Experts of a small language model: 43.9M parameters.
Below are experts of layer 7 (counted from 0) of a mixture-of-experts language model. Rows are named router (the router's row for the expert), gate (a neuron's input weights, with its number), up (a neuron's input weights, with its number) and show model dimensions 0-191. Each number is 500 + 40 x the weight over its row's rms, rounded and kept within 0 to 999. Numbers have three digits each.
Before each expert's rows: "mostly gets" lists some tokens that are sent to it at least half of the time. This comes from a sample of Wikipedia text that the model never trained on.

# expert 26
mostly gets: "),", " which", " who", "\",", " but", " while"
router:484539497485507578539487625523476512638492498555487525451501516484505491497538560514481499471465440446498473477449486479436489476568509542482567455608469474467457524406413486544528484500488530499412547522474509489464508477506546594467517499508492489505512461530556514516566590472461367526563485502508515539478511480488463472486475417510450506463599468533461433478475517436517532521491517437445491500519526526452570512500512563491494504513448540448477533486483526489465468486470499473511506441515486477485500488541517487562503499448569439508493507489473515505557565523518454486
gate0:488485442464553479467489491528461523518469473506489525510509538531493405455542532555444506486564496525447542492439482532523541525484470516467509512487599485498474498556476484536509549465466512475506442497528519513535410572549530523411458454453461416512558481481492442457483540436556535473579456534524506504478533471551503473457527572480545540479559447544506535527533465462425498536505442479474537493441415468394479587471476437539480473437568500591458492520559481537498509472539516520421518514457573464502529541521458561516565456477531493529495498557502522512479492478513452492
up0:448531459421518457506607455507439501500497466461534551486465482515515393478519516550480475458558486512437506515464456516517474580482507547468538527524527461480466479586497494511424526526507490454511482521557526511568466595508540494453488416442472434486528530444524454509491555433550568475517452531493496515467506482571521483475490518484570548455501442552466573456533451488445513533481463498455529471449436536416460597500477432536474442511507501563451527508504485536498542507535447513458544528481563499488522518508520526467582502509521531524495490557432524477453543445500490556
gate1:490524451506486492544569502505517504551513488551488553551528496476522463543457505460473480461493545488552484546563507516518571491549546509513575497495470494549530498511559508440453486554477455619479520509496492479523418500557408459496511534533474497440486457483562526459500479548484469484537546504544525428520563455530404512496494446511539522431487564545548491575542470524525476452549514466506483454626508521503510519504496441585574466475490532521497472510527505480536434474498485474520503596472562603409554502542477480493455512459531557509502475566473492524533548444491466517
up1:453546512511541524497413563541484528459535492447579543430455475562473549518586487479491527503477524497489535517480521462475484473445503566530459549486502536452447557489482453489583477459498572420530462478514513455448555579481566527537540452462514531514446509538447518537540535446491541526485501499512490491442465499498566505477519564473464518498500457448496520450477539472434550528495524521478464549457499494478476441468480576422397468529461475455523474521424476563506495487483482426470562479530461484580510498489558531549472487490471480529451566437484457474488444568542554440
gate2:590560429426484569538508502496517476449478436508438436521538513478514475510537522546479513447530476510554514552509527493484487485527372544531506436480517506565563398551424486477464487536481477569497488466469419469504478459513438476470521474508482491446488526497513566536466520535490471531543559526531518497487553472553566504501457463548450421503462488500495562529526538450498407548532492503443478464486525469529538527484543501554540506454467555508488490447447544492525475488529519527454465479518543534526514521479510479459457493455447473499507456489506433578626418433482507514
up2:629556490458545507428547485560537509512445560523486549535492473526534494498479470593454488565493468546470456568459463478527493522548485536540507448555442481511438414521495548490517527582483514464514471515490462468480438474486519497469485464500489436488467520506433503562494496467434498457494492512531522557450474538557550498499438463537474517513473490539452550485509546478509438468502447454503533456446555499492485444504562509496424633460506487510460477492511416463513447537455467554532534456512549516519476529551531445543489448427517437499501449536512480506534442459450550449
gate3:469462488535458483481553498474454466538465539527557542492525573589449529510472439537466506507532511521471523441482499516469509503511548561514540477544516497452557520521566500454451445475491512498541474517498561472461503525453478475521512558497495565491501537532437546545493524507482526465487518462552545495436566513469430464539527565458472531465547471483527512444609492585515466538534474603487564487562505563488573530512521572423515464550440422489526472481501513505475465552562493470438553547471531454526475485432467504483558563495436472517576502425519519473456525505561436482
up3:561485491496548522544489522482499541489502506503414428545530482423562480426495444485444447465498469477539506505495520524561459481504435452460489528492491492509384404500444572485556519473528436539500501529458514562574540512542533450476482452484532452496498458502557438461501488500522497571495512485483393504502493488511537513467448477512556463538467557516464548539405515498494483529469484449476504478448519458520425552499567447608482445453506524473501511530502533509474519442437495473533451490507458527422519553541560470515534445522523511518447516477459558521550477509421537449
gate4:545499480476455524474488494574523453481511538494533576473456431549428429462407558451510525581584449511499479467438493469470521518504524562489509508506517460500586516538405548526465588527486497487534449491470440480523488490510499512469436552480488467483562596528556493487505493459512480491532550478509472515442436515471514453461459502530441497550500469495511481514552557448497460471566495509504602495557436444452506440528533525459465564460531533490491530511462502551531534452456471550542535490516502423559428497536421484506508492546457491474426513488482440487492486425523493480
up4:490467444531485511566534496571547534482465502490451556505541597526552469542458487467477575524494488497562482478489425504455432600522512531489541408530526484467528591500466412504516522567447528467409515462498483516500449575442521435468527549525489520456522500520488473523551500588518473502518516484550457516498518563481478528508500468505454447552522497453455475454548518559517530461542554557438545500518522510495528469510506502488553488474506531506451513446605448590494487445562466499491481482551551530501514511523417452500455520471469488458439565486487566450528494529526472528
gate5:505515463500485471404457456522563482556501473547555526478501537516484546481514492556457521523419504464462495467553541475521496486494444462519500453531509497534410442464548487546506477467519462521406482461467531489563568513540625486499498450480510513575545477463506462479572401398514510511511496445558452509524573425591509517585536539483497474509495583557495451538517598506486460514545470452491562465510505541481501504525477481469550531593494473392528468508485512517511498513514579527472504493499480446533513507538514527517472508495532468568527515508523478539536466536477475501
up5:505496501493478475449481434495568498558540469583579474519528530545453494409479517560486489502396489472479477458546511489511484467495485452572532466499527553511438449496492497536521520479512471574423457502470507542498527515545571474500513403457479533541563419457477441516552399438457565492515504445516486488511578455496522521574540528487530433505523609563525490549513599475525452534531469488478534459534511575431498529534513485463516506560487487441492495553510490490518483487473600518501521505498449491503521547520485506556533520526524485540537545442520481524567516554493485487
gate6:506466495423516459458494471479454430538473477444443469490512466515499476498499502488495558488606517412502504496498470506444493396566443537447566404497459506531538572589480445503442503474488530518511410437495559469494500564520483529511500489471449445513531441491443457475477494472558529446537493504496517531454493519542477477466513504525497518538539386554506538492526614510465510481574483501527559452504491495520557520502509523473535516527503476478488491496508458559587471524517567465488442499473474553576493479471477486519506458483467514502519592523425526526443593502527469469
up6:525513443502494467531459476480501531452508546459423491515515431447474486612535471438500579621468493468473545492453517511447451461479435549542483463500424478610540531505463481537522450494484540531507519481484471463539550473517525547504496520499515451506461488509504555476446548545540516468484477578516468526490483472473498495514478471564512510550451450541487583493535490542478595524501446549573527436423463498533503515447458510538509484510455511445504553492449525496543566492449554467563462483541480473558466471517567530513452444582436507519456474492452519497499554552470556481
gate7:520484562533469514517503440545534440464506519546534494501530500533524521595547501456551502454463438417439437529512517456492511556509528494396471542454549478536537522435455468467499436452499419501493538475526516573503502533489439528495494467464477434484442522434465473532534396514562499496495483466549551430504457468541477516447453526468515511558522538505542470511551527463495434449512503500484480509445567515487400553544550481438460550502431471483553563503504449470536515533507437515522431475480534534560523499474514543556540530475495476448401519495514456537489467516551490536
up7:465494498558466465470559486506531504494505520512532462435537478502532513551475528498475536509490495348466458491441503509516527566508529525398489509420515490450577527459390551429456475473520481534537530478532483498517466526492455469414478465455493439483451471460478529553443501481514453575480473516476548490483465462516547473398498546472516483517531509492523494495519481449488459455466452465494522426517591518548467518514567518496424511450501558535488493421575469507543516469498417472466427391448508520556484476440519493478507493513476460478437514491486477463491437507515473477
gate8:527459497640441518529432566495420488491537549535469439485461475497424535597491562509529518479493493421467484485538450487510462505445457528452433446511446511450460500528474449502516488530517534532487504496500540493457489472487556435458489548552493514526437560551510482538450492515459490491509445578535451479537469518458478555506511486442451511514461491544508440521450477426507450478552451562539493594488492440465503494473490477568497479524457537502543470472574431508404541553508480464489443504549505577506475514500492506497540574540541483532483541454491533471567512445488528480
up8:409504538467555482549517468587467467538468524482579602545531503454442518450552478480445464487463494492551548516447547446469496526482514567535537560447534571530478518475502530499501459509526489502480518491453426475489486499488513568502472429440566601494487515466498559492484492499459519512478561509541490491499535574422589552545508501582453493468450547446515557449533524504496455498449555435463462464500503503434463548592486511443492468446500565489499539516481519490540461484496532486527483489519455494466525427545512473464487451500462471499480480451507456412485568494567506530
gate9:528502515469503454489505489523571512496608494537535567497549517486519542494540486488487511481527448480382530494482453494556568533502418485553507559521530480457484541572464509545477469551521502415533526525504501489445457497508501498500472474468512496549502494458484534580433519487556573526542442437547477493504489493477522485566527558439494667502538403487428493481494493515522535492500521541532500471540516543484501508518511456486532503499490412489525487452541540556473490540549514532478539505505512521561463486508485463490554498433539453507504600623542533532488545440544495530
up9:474466509497587556540520492491408482534435494500458451499497476510460482479459473534488499511482538472557470508506527495486418511489581545471490523456457589518515480422503539431495532486493517578464481467487488531534513519466506484529444500482485509481546465509480448462541490510471510442479569516452552546502551515539496478451492467500574352481462582482545488570460515504502521498531490436539513492472517484493487491476522534490471545523460546545440511592505488466548484525508500430509416575429476519478544507483500559504500491551489493506437422408525458464493489592523519375
gate10:479476498531494526493500478496478588577528596553517491516455495494551440520528527560487460505499474426598522422492484521560515571485484509473527471519493475491554495457533511467476573511483466447441481511470488452517471473487586508533500393562491535473451497540527533532484456451450478565481552566549550504538517508387551557484427497488566526456486511564509467499516481477462444480540424553431540426530478494504507525509463485536523479531507476477513509534430451476524538512468432463537511450506480541544499438530505506521520507459440532505517561451608462459510524517478443530
up10:433502465460546432505514566490538468549496448461464519502428473478449565478524464503490558532471535516455548556515534509481538553552501442508393486543473470519456484467466473496529469466442552556541578517526533544439474530491493433428499535465497523449486486461525486458476506481558508488547488466486505486469520428494406515455458469528507463548477562424502547561500499542478541475474536452524516564481554530504470475539555486441512553532417488508441476442540558488523507452545547553506486462502534500550505522432533563411458468474587433468472471587491523547509473479451499484

# expert 27
mostly gets: "),", "',", ".,", "},", "\",", " ,"
router:473518428496484547471488545504494493525507507486456519393519495473503553453459501539467506449495453488420495512447500531455486465593517518504514449499494546567483485484433527555520515554444495521392529531491514428513518450456567573517534533455463500560470435508540489515545565531545379518588527520531474537487469486552504532525503468488497509504588437467471546493438615480484479550530498422399499493499547520439430518493511547489473509508456481431485531436486519485492440510509503476519473512524501481535491538522496540551443483432563500500485434471457517534500490496453437478
gate0:464500568464546419505501591444536529500486540530485444408510559533496496569482558523523542595442525522539454486489525475525493511499579549446502471473469509589480459579539480555483496453486503463533416506502499481482436503474480517519515392463489522512518464470448506523479510459525477487558517501529512537506473527461432488507588521490535520437522545519455584462477450503462507470473528520561505464542498530520430465565518558529459552521437484504405501518518559488477453479568535554517502552414505557537482524494488473468516475557544406554489490479517498452452489549505523496
up0:469470478458482491458450470539501484527451433441527451498479540479477515475525511508428512464581502477521546481437514463457473457537489505545525491485498548452485519468457496439545566519515510465499490489524473555485450575515473513511540579558498437491534574520518424525509501523513505563493500483449495474515471510532583507493443487482457493467529452445514444523576586580534481465512449493501499586446473498507493476527516413525545584429513544525540501480584515531510439471507519495471420496613563512497437476477523521604506475491431551399527531536477487507550535468520455495
gate1:466486485403557480501483500439514539506404503511494463489594450548518507567487531553419512474480501575536501516563481545448529484465570490558528417478485438540419504458528426514510408557463493420456426514516561469540489552558500459465544514505491520492465489458518514483495448515494459482547575473512449504511535513555510515499497571455553548467482486459453550481468417457553491510473557449475519566468490482552470463527459497486543500423466415510484509499468428519489459479495493512479472513510570544497495520433537502525427509512557534515525480573436483535493512504467489467
up1:455510567506456497534521520459517542447531527505540569520539431564550505493499525529451538506516502564524475488578426513542535498471565504508550440442455459473441510441501449460509510517436483507510447502407463523463528538536440568467456519410488551399530450514477507466522429489462438505502519538398530516498532540539491530460539513485511541459471459534480583482502346488502507536498461502475567545545460493515462475559474506450449558489466487438483462459496518501511406485492483511493542498538558496446480494489483509526536554455567519489440546472499487530481471492515532515
gate2:503460555535545515452437485488493455484462490435455536534531523485544559540463474476424478465538454501562525558437537498424568424516492498481466501546502505510458556478453493385506537494453517465489468435503494566479493514552480526515524532480447497548505526447448499497514495523538528515473526507447454479479453393479464484518507564538419477538513454478517549496520542513532459445523492524510536502423557465487513527539516563535568511471564490492477511447461504559503377493430542441561397473563479512515479505467561505523445463532552502464504401499547506476523521540478514517
up2:491565624501542501459441508514545522558447484503521617535602494500521568519512482494486478488572466502461531523502489482486506449427496518449480562510490520516423482450404505518439529514534448480478514471469451540556488458532494511498473517434599461529487566428426451518505515484492422487452481498555471474483462460494461510512530481507409456514546440483516532503524531491486528504526526519483502453441535560452468442512492563476501529436539458519526550455449523489483508492444508488447424508517609476495475537451483514525449538507579468436491470527495531470553501486511520543
gate3:563558480509538489441551562564539572509454433478514538456515503517558519547486496500486402487556497501517528498479527487526456483545498542493478593512502503493464475457587503514478543477471464537430391534447466510451502506467495469552528516433528483493526508478476469522527593486428453496503540517565493526436519461545510465524534470568429431438437541491498474506513468520510508571482533510555492449460552526471460499563452563518482485467491508442501545488525458488537420479446456550472527510533467490503446470470530562559482533468507479470441453529468363478535498531443500489
up3:506499536536561520470546479520459524553489531478562451500458560521503437501486518479517457491527497483490555558453545452553500523501475560467515648501509531490403475536570490539420573519510475478521409509510477546493492484559479509594577511428415499487488524433499482465515474501399490490468543492557499535482500480493399498484545464531495527425431448514512518528507587503525487467483538509564502528451529542416445474562482468497533474436536555460500575506486436490464466495435463521461502513504555544505534455431493514467490495484530518502515515493525444518463514494500475453
gate4:481510460443557492511551437475499543514487462499559463553481415437541522521619564530522540481550508550527513520483514510488528522548477529513570506450463575478552451377462475502493510517487493425513465553420491510480561533530487521489487549540392498494455466429465491576536491422494512506492503538516496488468490419515519500473509573544430502494535523513512512447493590531543428470441504510498542498557486544495486494526586509532480472495448548514490506534573550475478520530471517444465495527598509550519523519561511485532504533517569522540557546474495549441509498465520544515
up4:534446503489465489503454517520520422509452527457511565488535515515478548475524514529487494527482452447510533507538542463547480457542530459517424566485541500459493577623537514458503481508476612616462551503558525519540410522473474511515478495491566522463504481551473533459485529542433472502459502468409510528500548569515472477533501469423550503435509511502493465543501437540428541572561507507535493489483486521566531476458432533509531489486509427537479505516503477519534431505518516500507508490407505448552413511437536505457516409552450468496467519547525483478522491438539472527
gate5:589448437600484525549433504533534513541516474491528440483494436558497457480526536481464466485496478505461486553489528565537560645488443528559456485541467457442470466539462565521511549549513464576505512529482541442579511495530523505503500517472514525498521499458543469582513505543444475542455477444508446525522484530482516491491507482453527498458495458543466507526533475451483500446524496449422483526432506415493450580482455475531455413506494524520397516512549500517479451503503445458492524454474538457560488543456528450503556509455544500461496545447570467496479457503452509522
up5:430470455554530553548497479488490504485464517500493439566499494562481498479522526505520520594452450456602491468586485464469498516505551511471481483512490545427456517477498514455535482528492471548513551454492508414454494563523515476553505545488510456466481559489459463478551543481502486524469522451539493471491472517541518461526533444467556472487518432502604504577498549542541418497471430439492557536563479517419506531477485456445532460498516613488492482527473436415475489500547395468455492468571491505511553504473491487515544537545573454442541493475530540466510565496475467512
gate6:467528449550586469448531469465482429479505446506473468486628453486477449471462504375443468513540544506494482446539554519478528488518477504518515426509506542520490554575463521454482528427498461480515533536493539502489505457519466529529468529497523467472515471576409437513549462570529497424485507468496521483527488536438529446433479544487442514507538532508496515477504538510483552538529492530497538492509506506527567488446487489519468540485523516509503504485511578433547510564450495448582502580544428453542543553473477410487446512493495538525564565526510489421466502559469485434
up6:522483446504564444445541518493498494508483460501437511463564471548455478429488556428461438484495509560437537414481542505415432526454484536529488461486507595514482512531469531432473546490472534506505540456494506482489509451514488511496504475564480448451501447531460508486542427503490539494508509534496513564523532583457508442471503552466477520477529463510525490512454496511439590516560460497571543415515503495478555518460477475518479502497530559537461500474509595453561538580459471449539478518579469444551498520484434448456517518519526496480542488525561503416492485539413471416
gate7:489497438474478445544540472518499581505506576530535446462509514508479470533548505542501515484468524462457402453507508448517444504512475508457480484525553491505481494473483523465428586531496483394533537551481579469528469520522501466454479519494497537546456549492444527506488532496523501468464528532495485519423488501487552525537497526515548486527476473462500523529528471542459587548445458465498496541504521543532462467501489467527402478484506561517582560477435487410550525574545482391501474440573488519440536481496507493465493537504456496478502619496485526596593469546434491534
up7:451495441518513513510483505480504565502422483474500494520444501496549488489597480502580506587507476491525492535474551453479526478485438501536517548508509502499384512534450499514473503513494486490540478481502538494520473521498461476439483567510498529516490547437483504536497496560539439509480527534479527485508504506495481574503523593464585432447466495388550562468491501551543515479461532399444442561510498555485444565503621485500426471431506413561527520550497515461539551477454456473498440474472552502418554500448518523457498551470445521497483456545542478486496519477524529456
gate8:534547481581461573525504481442521482413536572483533430482498470469493580544508519544489471502559449474591511484550518445557532420480458545479520534426423495512489518453471533504435534609487504541424524442559514479508447484493472485493554490498484475545495560424498553450532502550489512534542526503512516452507478488526553460500562539550465462484491471510467513537430556421515452522524551443576497483465433506539495475526445469542492566501515567464456469505526479552477516513501490447455471508487522458486467441549532458438504469463488510377512467498510540493501508459486494525
up8:448493512464499534531503461530537476488536388514529548563465534547475466443496448473482502494466489540456457600476537473446408539494538494457433548499537536511519530498544427517511529432499486439507412513443458587513523498511520526463496521494512527477460521522436381430513535504495525533433456532470493495475493528566444530546451449428481420513467575504478488480514505515453495490514502594455483487516489550459513518488523470486504463478511509491504560475441510541548498529444542539538507509533545581479506592482481528480500432593474511580466497509519438533458474485494563492
gate9:505508511555477458550492485493476445445515493585496493495536527481576529481520533492527531475507479512569561469512503528447476501399446454458522530579531464492525530437422531483505410550461540464439507503539483478415511497481527487512480478471496467482513479514522462527480526580513535502444575492465405416587507489554489483595602457392508467496404478469491538501481524500578456552517531527454468514475485461543497504463463471576540492489494525497482486442477534547540528488546544574529500535528519483508497423589549527468467518510492471551504515529492446503489496452467488463
up9:481566519519438541501533505477555499458516499496506466504464498489444545459490452527493496527451453554428521499475522498550527513475596465506447498409540517461544507478537514467536502501563520465524526496522469533535452544532404531529563454519482498464541610438469501481494492500482504513518450559450488495446457499503522469440429536521513458577540419504493511463547459444507471441425442552590507459524490563543499508510464563464489572502547477517454494486541449486496582453525566465515481455557501552440453543469451481532529455499572517460511450434536503462529402490520519497
gate10:488479482459572482485482524546444460543565571478538531477454484426439475452494512471540481501569532515488455497510542469563504466478543480538466506425479569480491502514465564458518462495459491568489527490523495477451475503474528465531566476490456540479518567433515500510451503471484569492447533554499571401454547524525539556477474540512486510421527489493481518527514535529499485486445566420509445511480529560510512492562449519505502544429527523528536511469619400474463468557481537487450431488423464468537512546504488399459535416522458505471535541503506487478467571531507480548
up10:504464478536477468472434548467506490567532491523533466541487472503630523497530521535520495517479502544502571468500454545459518515483544557536541476537511488513448527537541496449533525447574531451497479490460506532516442495549465545487511499555530574486489483542480444524559615531521436516512469432398492571597437523454499550418474505491511585500474521502486491502469493521449470510531497526563511477483516527489485527492556577529503405459553526484480476444477523571476437476485508535563531464571532560507552460503457534473469490499573506555530514454543526441500437513543552481

# expert 33
mostly gets: " and", " but", " including", " or", " while", " &"
router:506464462464476559514525585525436458490466497487444584465488586520445478506554529515498501454449413474502483445473468519472549486547486535472565455472487479504467549442438501489537482538472513521439584492460535502407526551466417551463499442496497476526509465469518513556476495499514409437549505469456531482475542461482488434523455474533497519467529491488499415453494554455516460532540612468472514495422510498480503496529509470515472500521432493519458566545526523521536487499463470519527520430455457480489472468551478520503503508468573444478383510488450529558534434467578502450
gate0:492508471495531455559569532443453430470484527512611540476552438496520541506536449436472502533578453462540523544492569540452639497530463529508508506492463394467501478537522526537474536498546455512531540506467536479503475503481480498469543497532501459538456476428546460505512507542498510493508552471505519496479440447495531492460449542507492498532483457439504476535431518502509530501538498450508496532490506551540444522587449434525469509502475509516548433440503494508483551531530448519447485565508502488384496446490493450504502592453454595477453573520539514490541415506509471549
up0:536527470490464516481458471485506561521511544474416454516430542521460445513423520562533463468479600474488510439498492469555373510477523492487514480508545589590514558455516498498478467463455523515445517496496500501490492503540490485526436539442447521461512481479518541530471468497471477460470477461545489517534579534532417493546574469472510532498503580559491537516554447469441499492475550485496503503482477480455517496401505529479498471479533496485478507539517528474552391480540578480511523448536473490580484553484515581499483462536518435484599442441484490529422531517445471465
gate1:484478449445451538475563449493565521533534473531556535484543528458416458464451581494440491532479510537414524444482438454462560524483494466456526414570575529526447515522502402529497522493526545449570443503533505542516464581531523524471432485515461539499488501486497446538451502450530499499508472496484427466474564516473490483496502505513488564443514509516464535455405498519511548538474506521517514524531526465493506489463539427456560548479513518502475434451562471492484457467506560573489578465540526535476418509402456530467502522515517510532509512520479510494520434413472543450
up1:509519489468582470438475560445378456443454505479524417515505532506454515625452439485534503454498492458476464564560462513585473532467497495494494493472483536450497492504460560460493444440512417497499488448428473475495580433535558444528530509508537531523546459572551468510548501489489554545462541480516507536514487470497541509475445516558520476570533486469567507596501490519524454553483494428467444454465515553488534527466491521435456461505492535527522553494497526511530536517546470486536462430506497513509573480549599484518498542490492455514498462469510466513518567508442482476
gate2:499453465545512536469504562407452519498474491441564439538459456506549504518521489529516516540566500432501524490467489509472535540509457487522587487558512505517509464489520471532504547469513569505497512463481533565428484479460431500482450610516483492531550496474446468493381513502555465446474480403589496486568508492497530455537571453498493503479525489486577439461516505484515458482520573464512469497443500516563511506537497500489538458437565453470440437447518464527522490450465490550535562549554439508490487416435485476511521492496453497557472488573442579495527482445493479472
up2:464554484556484562473495468453493529499531509526476444484591544512518574468502508476529467440463509587528445529487506470505543468462447446576549596524450491592540489521502479489430556543548475494424511519504490532439501474497497478509553487505554506481525503543428522482530445483467492503539476563488560485551394513474492494494537514434528440482442427449500424477550583570514475519479556511519470529543566499501563466443538512466450498460445533473456498512478505562491553570505506464493484486456563496481485532533499466485516529501523609525564432527527494554450460533512487502
gate3:498424438478460534500488452541495559549519546508537518484456480463468533458520551408488491429433495518502519552520508439521508530433539547455559470510582496535524485497480533481539505553450468461519462500516485535481509548525577517562523486453543471448510497470507477483540462568433511483520498455466401486521515533435512513537482528520536449491549489557455495527483589518481552569482516498499485498545460492511400478470506508534493449485503448468457508434527532491487540439491478520491531555596522500550501427536480531464459517435503498476363614509483481488562436513478490435
up3:545427508566459526459463502547530481490496524480493474493472500474523530513505587525507478483490515530507474570539594483477492505448515518481459454476599525487441470402447473573504573547485542484499489517501530544423509532420488496489532512469545484434496485472554509500517435546536493524493546473486487479511478562501490575548480477429574456442474499444470479506563560464422431483505470571506523456533440466493469484463494478523552499484442480519493476492424550427462528480560547495496583546597530494447454491457466418546462468515500473486477553511487476490598489450522529537
gate4:597561509500498390518460589460510440496489469469467512484501485491502447541546466542589529544503508496591491452469461498457506502516549542533485470426487580447559512498504559481491494511456529499503495493487516487521518523505444556549537532538501513481484514502555536465588502514524458487452541394574488468498531533538532531461507526570450533436459557458513504496550571480504480385479492526504552580525486481413467428485504485533498469496550562489578508519551497474479476421476454490529422503498473512517489543512549513528405484464453498511447545488482507485507543507451474548
up4:421437447529502535472501441525464574512534505553511562487498524548499536456459583504460474497528483499485511531504598526513474489461453465460491533591481468529440480518509453505512483479565513516489497482515487528477481533460510441466497461463529487500558455525412491545387503451461568539492478591447494522503465481471487492526540490478553463532584464557484482495470470519483532573495519466480474453470519476563571568462459538458534492539497450492439475421460513463525470541516563562488540472493524520531509480491488440500664576532548511523531473478487505475497450479551554474
gate5:505498533490540565471509437527518461465460465431519442423497504532505433441515519508569480454483486480504533542432506523601481532514538491428463491518512559444471509509533471438517502537540497489443522407410486559481581508536495507458595514499492471514479463448499409494488488476455552482473506491516502476398498482564547481497538524539454470455584558423504488458446505498443513447484492542521489450452481506563522500505568511469528480535569483517454548542523445541504538527506476520513484488484471528500551482470521558537518476494568507505439479498534436520622445556494467446
up5:488462524559539480473430436493539507488481507513513500410524494513448491529480546489557501539521495501511558461498504481481492532547501471467419507544518587439478487465506450502521516510426476473497584485497549569467512424429495514606624482503446511483489491466563473512462480462492507457448505453472503413421492550465526492484585538537490469531538555416474443456509556435475545498476448549578459487543476537506461509432440570455476490560492470480464522543550438474458480502527514483530476466451510489550507554477532442533519498506540494555483566435484531452511493528495481455
gate6:513492542471454526496528469523496510514487509455513507583467535482545461491454494432455499451462498517545483489508485453517550551483538561549478460528451492465449524502490504621500486468503463497480488517547470518545557519473502445426529546587498524480441468410435523500492534477529538463474540549512558511490472420487587514530462501541552527547512524481483513512492423551502505464464500512474530520474547577438503467518466413467538512558503494464428515549460518518432428471429563458529516487472528477376505433487463454461507490410499569451530590515476494438474549490520528486
up6:508504537499524479505508445513499523462470514419458503568483474454544546500400455464475517502514508524569462479539459452513532560479582515541469528491514515483436454447478513551457510485500435538456503538563435522495530464489464491493535487547530559551446425490438530469520516503500514471455501473490598527500467438459530466492514486601544551473465493472547538552486419536502504512483466537503485496491482523431520433517525419474529565544523446473450508604512546539454431461495494454519577443507514446474509534479542471432536460490513554458500562483497489413523565579467520455
gate7:483467480504587454475477433430462472509494507460449514468516505446442565476466538443475511466483471519534552503523465425529509406514504491528476539477481521459466555528467499475513450504450556528455500435503490587481538453511432559554494536421479473459511516517500415493462477429442520540505464536496509478504564502456554463469494519543478485470505520488535483497476584522448443547504541553540526458564474435567551538513494505530484483497501454505471478518614488470518526463464630425543454493485474485557481466576498554473486491419553450481511482474487521558451524484474432500
up7:498427533550542457475523481509434604455503524473511511463494436547534545518544537482509519517450451579478440531522484461509461578485455527477442468518424483518516494495461499499442577550427433515477515530569512540533465470443461488545437579507479447508516441563464512562504510522510480492487479542549564525559496549448532572527490505478524424448420506546493550496492524501514529488506511527472472447532488529506466505521491462548473441503465475496477486497469542428464519614514418487462515464522536495413518481532506480522480503508467506527451579496490517538561420556499405533
gate8:525494475476540465516476522459446505450489546524540463502503543487499470429520506510442517506467555547492484536441478524521550514512549490512540554496553460488501509505491528543499465429514493571567570487548511564464517552593433489477459535451520499494573546486585542495571593490493451547506543459493531494531470453507478447541538533456484563491494523466555540496466474492457495514397551476569605489560467561418569491517478535465453444432577552573478518483481550522519529457463466480515444513516511521536520466481562500548530508476452485541507439494540482547557523555497464445
up8:478528482555501542512504454539461508480551434509492492509554472532439484545465519477536491491519514495541534512545554540473434459497463503501493428534435519499537450498538393467516515529541480448457485483465444541515479427417523519476570482540501465522427477519506448503485438500493498482503425561563440471509564486467463555514482476543456465507508499483483489502557523527488527530574486515432429510455523409617493538467565416578554510554457445410484495452519462443443503483481536506496508467484534492494520536548483479440455504497511562472566543473461519448438526411485531487
gate9:566551497519560494546555521498479491489570525518515535491501538482415491442471485482499535442457498540478547507598513546469451499513489510520558438527506484452541559521512458511516566492507521468526545511509469470489573503511567537494534495562481522431563595533487447573445500487495463550579485504472523411508503578521487519546538535497454499490555454476531507571575485554450452546557550529455453455502472455440527519436505554538518461514536503459541533478524552521526509497479494559498537572543477507459483563535496540496515497520505519388468560525518470504516470395550569532
up9:546596461543521514554525490489547477498509559502511536460520514512493514450473520476516547461485498553441489465584501529414508483485502448502560476469436457488524566514506496509501554513545496475538528502503535503495552517481572503536540498537514514420546592499493453624489489452489464516574490487420517422474494555465493515560498538449494506553535441461499507532528512539456479546466517524481484458522475526484482477522470555547522496455531488474572531493499515535492596532542496526517538511532520511522511586577520536442550542521498577367437550532543476494521466451531561592
gate10:506446515438535488458482405464506508541542462568530515521422477535514571583460488513444533468490433553500561498525473456547514488527473527533472492507471541565533534511523486459532482476511461426540461517527499479528549502563504463479544464512513500446477499449498512470492596547523459455537497458466462603508497564376461490537558443519454440501476466576532529479513511461471435538484552442509512477526495525532511561551500483467433560509535466522504487546451526506496495500454459515509477463570518448512458465498557534547462571479458456560481540530502391519547576476508531478
up10:485520535509508518500513469524509519465524501475441551457544484531521530535484500486472438428453520496504501429573526519563487478532427561509539507542544535436591504476508460396498475490493492485526531499493466499494493483474482556486498456526527512468470508488465550496467539528434546471484484550482564498535529504397508443535481551515425476419377459500493503516545396470473472479497518539531511510494603531539523521509484508578457552583527495529570465464575559480550473559478459470493541454594464551544540513461525440561474540458499516541467519532473452518517567477535542510